Experts of a small language model.
Size: 13 layers, vocabulary 32000, 69.7M parameters.
Experts: 32 experts in each of 13 layers, 128 quick GELU neurons an expert, 4 picks a token, a softmax router.
Training: a variant of Muon for the experts, 483M tokens, 7374 steps.
Below are experts of layer 10 (counted from 0) of a mixture-of-experts language model. Rows are named router (the router's row for the expert), down (a neuron's output weights, with its number) and show model dimensions 392-447. Each number is 500 + 40 x the weight over its row's rms, rounded and kept within 0 to 999. Numbers have three digits each.
Before each expert's rows: a language model's description of what the expert responds to. This comes from a sample of Wikipedia text that the model never trained on.

# expert 4
Description: Sports teams and stats
router:482550504459543520518469469459450484481540486541507527536500525518485464514456479486518439593513545513541462473499496454531507539488475562431456618488544548469499535478
down0:536513578562507479510484486482487518442469538460395515531546504511514517506479505500524536521484417410491525525481432498535486519501501540485494475579512521480554439502
down1:483532522542468514475440444487496511426452535434455514539483465548537480495479483560555541458551517493493526508491477470505484430461539423466503536516453515498525575539
down2:522481483474406441471437530531492455524477471544492562522511526460472505518498494500521504425522516510557509559445552507475483499483510425477574477559538524516545497547
down3:577565494534523496476543508538571487510541451521515548529518537496485547477513502550510560508495460473503562445517486541446533477551489509478494518519496442517486496486
down4:550548434508512436489505483461521548525465446573462515419542492574455484501495501511517531564513450523469477473530473426521476522501480554538535467522527511499469547453
down5:579527489526476573596560517556573500479530538499387510544499493467551455368572555520543504490522469459588497528472568507494480477402522483479494551495522487552484441521
down6:511553543479537576544460512466526560481547481507525517481498542475517470458494491512512509490525485442535531486514485511469495521443509482459562538553569552455550500548
down7:498480458487456491584489521498558557505482585506540398479526520482553482615505473539536527502551506504524490525549430490535581489517442462554504529523439523532464521533
down8:447506434516470525450523437450495453522503469508546481576541444445481497508494521424538510471443447509537516509478449573466537426460485554524456476530496501538444434486
down9:506470524501495515455559488464513470485505457539527538514509542471482536453561531430431520470495520550453463489466541464488441485484514518547549526445502516447445526522
down10:498548483425482513485523564511482464478521519404505490472452439499471469486481489503589508480522509514455532480489487454468508488525449475543495502505468532516531537472
down11:502426500485539481434469492503461451484565502510548518478423548508508484489525543514544613506483511522487527504503464466554595505532565517488503520483520525481457453516
down12:503559500531435475495565516488550515481485487463452493472489517431559525534531493480485492488529479484497544483478531511462504507484488457485518497509483574486507524507
down13:507487576543532477503411468525487452470469490495488458495441498532574534514568544557447570461489553478480475488533529538463564526486505471481615468506493504546478504495
down14:418456525514465495565460494465472537495527452501514574566497487449561514522597482464488489517556444494470510529505387494502477497536506475490449455516528507519516441506
down15:473511531417542440526492494535466519513511505500531411443536503525480521487480460492499473489499463489552491515567473466505492504529525477493547501514499490509437538499
down16:515508480507467494535440568508556490512511459486458448662514532546462528513577523508429472414572476489442548468512543436514480425455523458494548550474456477476510464453
down17:578370525464476484474611456491516464491514460494440467442553519454501559480513504513538540562504487557483525475458448429551458523553532488545504478506513501531492525550
down18:522484465444521444476502514532460502555497458459453459510503464546517543581582536453446486518500457442524452519528431495425505413451517520502531526442529470525560422418
down19:512577511541494454461516462478555536491460435418497469487466495559444584492617496558434466573465524530505485465558499521496485399518476456550463477530475490470570464551
down20:454508471520485523447480546465467506515565469404503458531495498515428430520472541480538433504532498549495477538456497498545487498527549479545506620478464482550520578514
down21:508548523570515523525503595478534531487526525489455501489463510467479386547523435518527497517594453424453560536516520485479492501503550487486582537466499536514577475446
down22:526470476506529583508497549500562442529490547446557529483559498496506573519536474544465451492499516562519480503487491517474433445494497472463483500480561502456510468509
down23:536472455565512472600516502487519413532460440563504517533461567447475509506443429482523490499504458480426497458573479508517512553440505546495493509489483542505512553583
down24:443518502495531439483464385426477465471484526434456544522462454464588485478496529524500524470507487464437560473450517568470594508433478494523493514495553566490537465530
down25:490377563365442485512495530570509517482533517477508427518507476557509441527565536489466535520502516484447453483548449496522454487491491477531481465494499469589497545376
down26:458516481470469614483571467571426529519496500444516490428470559507461437497389488451521488507512405517562496474542548473515477471551459477538500570466575433565511590542
down27:467493513521469495449468503479605492530503500499496484465392532580520486497469519530480502545505438489487471490473509548537556454436511435500484441522483503570452477525
down28:547501503451472519510486489566519530505501492536575505486522601537478497472462532471519472510533530570491509464474504471475524493529458445496465481540426505501502478503
down29:438450485560509530487467559529519559552562513491453519544446523574465442456488490446501452529501456535489496462563520639489504414454508510492500557478464447490470492452
down30:464521553492520605408407508489444499518502489530491476451509558515506521563445514505560498458530572552460532574517496465441466459501488538532516455474521506441433459563
down31:442463501560544489525500448522493530574427480453482481468482479534464528532556511507498509514573450518463515579491468553542528476532489500511465487530497455483474524467
down32:549499504492502525526540419476473447478516520498550522557532449470392505499499559398454485474540516519498480456546529465480530487541461463528437459569526468584516490464
down33:511539542497531505607458431452540490511456484498486485472495485516502481465386486519521483486432487546544520551482482540494538474502472520448405522551468455499446513519
down34:486547465514468556470489489482488483448515468496507496460539556488538474479490470460504451528442489516495510468475564514563560536516544499485521479489431511504470502442
down35:539510488439449422516509532514506462506510483501543423554485467410568540516543555482477487468495508575497530505519463539470493488503461475444495523521506435515543521509
down36:524480405476550478516501517492467563491447497453439555525501470491512535489586552475437436491500535514465495497465524535533486436435454464496531459519488526493523473437
down37:458511500465540556437551536460518531625450522524428488569443463497449469514492523516501618497487462467473518616523512404497503525493461511403505514514468463449508447527
down38:507481469467502490541526462475454459431565479498484511545537461489527605521541505598512519499523431521488519514515531491518528527487542595499493408475479495530523527484
down39:494534495499584505469537487503452483558481512473465376540527506480391476521486541525512514477491506567438527527519461557547474559504492485463415489512497510464470570514
down40:513534485528492477530443490535448488452515522485545434506521538531478451521470558546543485434513445541520466524492552533490435500469467496529457553502501550531484499512
down41:546503494501536520478459461479427503521427502529509432512485491500516485504503513474445551494491435501551485534506491613489542522504501478483505488470529505519509465479
down42:552457516515534495483430477460527537496499490440473522499472566555569519482540552552464488445552544519512498494490553503507448517530484468544446416562475492480540537473
down43:593513532534475523526486598493459493466433443504486588472579547454493578556508478470458513472497471517539478516450453408494457523495559537569471448503517468575465516537
down44:477594466471506552499555520617489532541534549507503550506544495500495583429523461387483546498508526456514480531494521466502548520540510486502489465476449528477534503482
down45:535455563481537457464519453537502491488581537502521495470514445463469537497535458590510505539581478507399514415476504512516544564462496482460563467517507470512435484546
down46:439440503518456519537601511472523510508500583506519547509502465506482494518530505496489464537482582519517524492469492512513475528549441535526519513591459535464483465428
down47:520428486480507467565458521529479482506449466516488544496555477457504566456498591531544406495449540547497501507553543494517503499538485538455496546504523513415477534506
down48:403516468455461529513532500501541495494535555511484550537430528513468446488490436529520443480515498478512466499517474518499504518480463576482515463555525490532563511515
down49:473526477442450553529559532489551554490475523528535496484500529507447475449511476533516477496425487450451467528556524520501493501520553477492523470494505512553545525447
down50:562471537445537483553476411464532521452519472536521485465510513438500482496505527390496493497526398524549560540500455533553588524432481519535548535515492468470535456430
down51:469567596481454443546542439521561451451450494520492495519524477481508496465515433506493603503518472575511489502494522469525453506455607439569482558545497517581486530475
down52:410521587546532449519452490517537450518444537519525520462518499519472539570461527528510496470557457440470447470493490493485551443490475549495520529554545499430465554474
down53:558547509462497428472478484552498515471446441470456512560520518476475578484518514524527516457517513545496495500515477539528469490472453524566483503501518495587447473538
down54:456470468459491539521507531479467625564555472518506526504513510501527516534475511530502586560505475598504487502447577496476429555535482469377496530488588481507449527484
down55:479559483456526533474499533470445516460478546494586458478502477514439480547541480485476461456524503528534565444489534485508505514525494516499497472496499456454502485449
down56:496496562496514522493362495455596428502496560494441473467499453454491549441455482482409471450478552522474552408518506467516491488491501445516504454447423477489541549450
down57:514485505538481530515463522522514548462488523531493530448522510548427529501523521471512593504501466466518554501492518491506572509513429510420540488548490496431507481496
down58:425439496519483496512519527524479444517488430454496453436504535530515491516455525465492531539520507441510534450473419527431455488510482432481519529514473458512454618531
down59:441562560525466514524555510542498537473566458477459417490451460551480528500513531477464468529426474511509552507503468470462461481463500501401502495598506459434445546552
down60:514490499539417474494470495508552559552553473507499400540488526468553522540497455519497456550495513555526573418512589526550512477503544508512480456511560574532482541480
down61:514515509443464616486500483500500519542561522487444533535594460502474478483531461538467498483448533498473534506527553469447480485429507534490475478537552529553484492529
down62:603431526498442462512507507477373541473495479479489527498564516490489612491470477478446499581445497486487481500590508485504556576432528489555523461510517513528491501523
down63:511460493503473500524543540493545453501553510497463460505500510485506466462505460472459484445501532489553494484503449538438498471476464443504602446493462513519569453511
down64:512535519526490518517516440529493447547494532488452532490457551498525478408494487510464535533418515538498498577479511509448519544423506524509516534516476413516574488553
down65:518494527526473540465503501557472464455478490434475473601504440534469523445458498489462479515512630512540536491508485502478478492524447488500481522449518484518491615515
down66:462508515486531512496462576485523496421444478487503494498480507591465525471464544506519431448468496472526515472487433453475433501487521520503484505555442553484559537590
down67:473461450451480494499491470425434493459513558535421484519515433476562527468481547576439519561433531525501494554505579535516544495472524502480465532420482529508485485476
down68:516460529509556502504455399488490521570418507494435476503522496501517511483492552612463577413522468526473470447526516495498504550529496504482485546494492529503434386465
down69:544529475518563518491524515427454498487461471526522522531515515473512471548516494530530475558449584507496524498486492493521446530530483448467523458532442519484479483471
down70:509505484501481501519563501417465546483499518496445522506555533506477429521495571479531509500481517502445569555601477484525501540633478546495492492476433497487480608487
down71:494492493519534500556483393449511485514472527527482479488482482540521504428490491467485499561552524563420508504480440509491440486552495514530559413422557525490508487519
down72:546485496506439496577451459459545495540470539489500476492464487538506539500488556488477498558487533501467494488520508540509558516469458455513555480504539533505535460445
down73:463465508507525501466529522495493569524522519510519589527457519549546517488494487532531474490541583451446460503469545540518480477486595518485498471480492476478482534535
down74:424510458547460465487534457485554495486570504523575397580485520497582524533487484499537541499519556493530465510561497474484472438447468574477485513484425535476525576489
down75:417575454494500427461469509551454431538514426483554554491487454500468486463486538537450484422481545468565493455536499449538490500546502514577479547481520476465538485491
down76:501467490496518603494490564440489442513575554539597512529496464478485377502511563495510400432464578538509514445489523478471463471492542459520510450393512405525423490488
down77:554452513524532508468510624500487468510454514510511457578401474476566464479518481597532543543504521503461479484515459580485462499563511595457516539529434479498535501541
down78:538484463514461459509521538502574471465499442520454527507487467504567499531497584504480589401456461471499486512451543538505493502540508496500513494475465500506526511488
down79:582525500503508482472515497518513520490484476512506569435505531552489523535426454471478533539548474440524527461542477458460512551525512563452550470455497493517556531502
down80:469492519481463495492471446507482522605454506499421491423465459460503492499502530486545504497488546493540546474515482460409504521545479509548450471532445423462502463514
down81:558544549516445549457503530485520408498449552431496508498548582500511507491572504566495502557481533473569431505514453464434497474483444460505503495432446497509506507515
down82:537464453524432454525530480544512485519468488499448474472507517435540483459472419389549481453466485496511442525454450449460524588568523500569471458523464485489473490511
down83:447536533535473455544448475501510478482474568463509485473508505476471560485489426443491474509418497505510513511536548514490478551509473495573478539554473485474514528544
down84:486461474504450516509537543557511538569457502517476512521519435494457452546466460458509538425472545471542466483461477500392454505487501496423447533546478489477522498519
down85:520476501479496556488525529450402478518501569490539539520485505513513481515418528510432464504528567522495506492539494444557529533537528459399535523537535468497461513520
down86:468516475554461450494544483524522458474550510486550541474465525513555512455465501443539462494485521514471494535487536461506424527475528399450451473591540509535531466513
down87:414492505543478508530529463529498523513483469527492420465572434619517504516516439521487481402552541413536510539442469503519529529502422508493534526484507528507496496462
down88:513506505457547476474502522436468536534464472493505484501538483525445496483541466509545500564486504612474478482529478501490479501496560498536548509477545509545549498423
down89:536437464513439550505491453473535417508460500432486517482474489530449530500522453529533469470538444529500463538538449512509522492502524422507523460523497492472417460533
down90:461504470499459446459536542464555389527582444532543504463495569479482417456511514537549505580446513494487479461506490477471414488522531477542504500441575498465450492479
down91:434520473482526459571501518495465496434490516533537521538484512555473498469408487492545504600528487502553531407560473457498541507545504581570493490541538483512571502525
down92:605458502514538515500479494515473529571527521533430538451516532555517440524525450462506486432488515421454522504385474536523497423425547557505470458541533499434434528508
down93:523505517511467475519516435522561519458537573508485514503521451488518453579517453538478439474488509542439526536564551501455491532413510477496441479509527545488482522554
down94:551515508499556523545526545567538560518511453510463503488527490514475514487481495469506492465539516491552530568520435496551403515508542494505527496493501488510493494469
down95:524528449538541514497555507521516502452584562465552566479571495466523517540465487444534526541474513526476584520445521512431466497481512432514470556532528533493539456520
down96:491547457520588473515524423488558487535534500556541516520525504492502555484541437512443504466521460496501484451488609494429509459497399440481547496501477508491512532520
down97:536516474430562544476475468550540500446490540517529502534473467486445521516459472559491545477505462459431455510556540480481592545459448574562507503519471541485483486443
down98:476491504488527458502479469462513485467491453521518466539543523498444483535487491498632528480439465477549515490482502510545519497517492577463572527523523506444535430566
down99:438594497492451482531510487489428429495534405519541495488508498510541403461502471474520507472471475542410481577503500538514540407493514519482488502483497508517488553508
down100:528514517470548532478535570529525580462528580554461399525488509490490462489501488569516539511495488474530518472492441470519506550473491500473519470461508533497488525500
down101:491438535469475522457517522463469485537489472505504596499537511561528417551501559468505490558523466520521403518519538509513487482483479516496505430533519571498540483497
down102:500543536491521433456482449461364496535483462509477425492543474557511497525490537477531466542437583548585475436488553511518504447533489473461464500483466480433515528513
down103:482525551574500478535522481429501568529486573516447464497571497507551476441490430473449577487523453501532499503496502460543409450503498501522538480492436516551434521520
down104:494436477511464492477544442507541482547487498520490544490465460473542517555493527540494512499536501419559495517500480503464469512560525564560503437513521488478468464557
down105:506556480545544540472486530506568501447589532541454578485537565489480588508554559512419490493481397415464488482463567501524504491534459572497455509464555502487521458580
down106:492507533517468516538494518535527485526604488470417555485515503489504478407498493515505535447580487490553500494391525519417494538583513536524468526513516487475454530459
down107:525547516500460516510497491505472577501521490568532489550503563455571500493534505488525534556464457473489528515494522502515514435508539494496528556494532444507504413458
down108:430456441475481453486541549506498515437449555549489529462501528482508546503562488541491478499521532464496534453495531470453510481480587503487454432455512549522534488531
down109:498437510473421530411603505455506532468534466506504446524556454490493491444514568497454507569510527469495547504476435460519488475445538461484479497475474441539545476475
down110:573534499514480467502547504562572518512491500525447491480492477454446549516417494519447501489503510496504504505532426496470513470538475476483475542445481557401521469504
down111:471476453549531458575460536446578529537530483511392449472451503442539425494497508486457530476488485440513420485488445443562524535561574544551471603465512456508524572507
down112:594452509480454512547522525473505489476501435495556504489513461490455487461530508521476451572432529509461418553468432500433487477502468470554489519519450512533429446536
down113:475479403523493501571469456501558488477442522512515468522482470432580405538477529501437525415536488511595488526508650576543486526483583520532488527504485504441477506566
down114:474526540474563518503509521513503561526420499424531502512500527556432472480532528458518432495579542515487433484495514519492449480542491515502533486509485463474449407485
down115:496485482480513469468492482535465472432444515484495544445580458500496508549478515455471575477524492541416492503480557489608509504431560532558546541520439526507513535436
down116:462499545505592454441519438454500487489534553467494423453516503424494575472492497523519514495537437480516511516550513499578492494494533501569541524542494597519526495452
down117:525546493525502441445438498495483468478515524529442536506596564502623527464473528482545483548534479468504449538481575522434520495463490463459492500547474546528447515433
down118:544534468455478505523496521471505476498531443555453512446472498483491505524527500520447567535488480516502539530468495424507544534567547533411514496560492479535516538489
down119:495492507555534465480453533532533603530506486529504509526436501441548549568562468497493475454520499468461587476526469571549538463505484553431435516467529504477519512449
down120:442510581549471487456458506512485442550450499453485495541485508532463505582484453547493541487598489478536489518539542525463518480467575518454467435472460567524471550523
down121:496455451520510537465459537541568487519562457549513489488424607475541521507494490423477559419484491584413592557526510505400484469504408534494540481515543475433489550497
down122:509408442527428437497530525455552519426494555476592516431432478438495448519524415534507515545493519509463479501546500393464559514464479418517516532478501482513522578491
down123:490503440444451511491409465475536492525455537506501508471448500489540519510469517524482508498585542563534484491533563518527474542500558511507508448436489509522476544506
down124:482474532526546460515480521538475481438523528505495505507504556498510489525461431491505468485484482501478443463502541560525598475553526496552489481531590465412526514453
down125:489449498510513579528500488574492505457502524491555478476544513454422529518499495453536494512500529499504445519471526489554522506514573471494431456529520513531418463490
down126:540458497546492537501498452501511512522438473550508523490492490534529447578512507548467496482516426474464491455506478536518517432480458515479447453451553518494533477493
down127:532510454503505496535521511480484521524542494514473513446478533484576465473563477507465428448520525461501587484502495439572564456496596540492464484581537548532551539447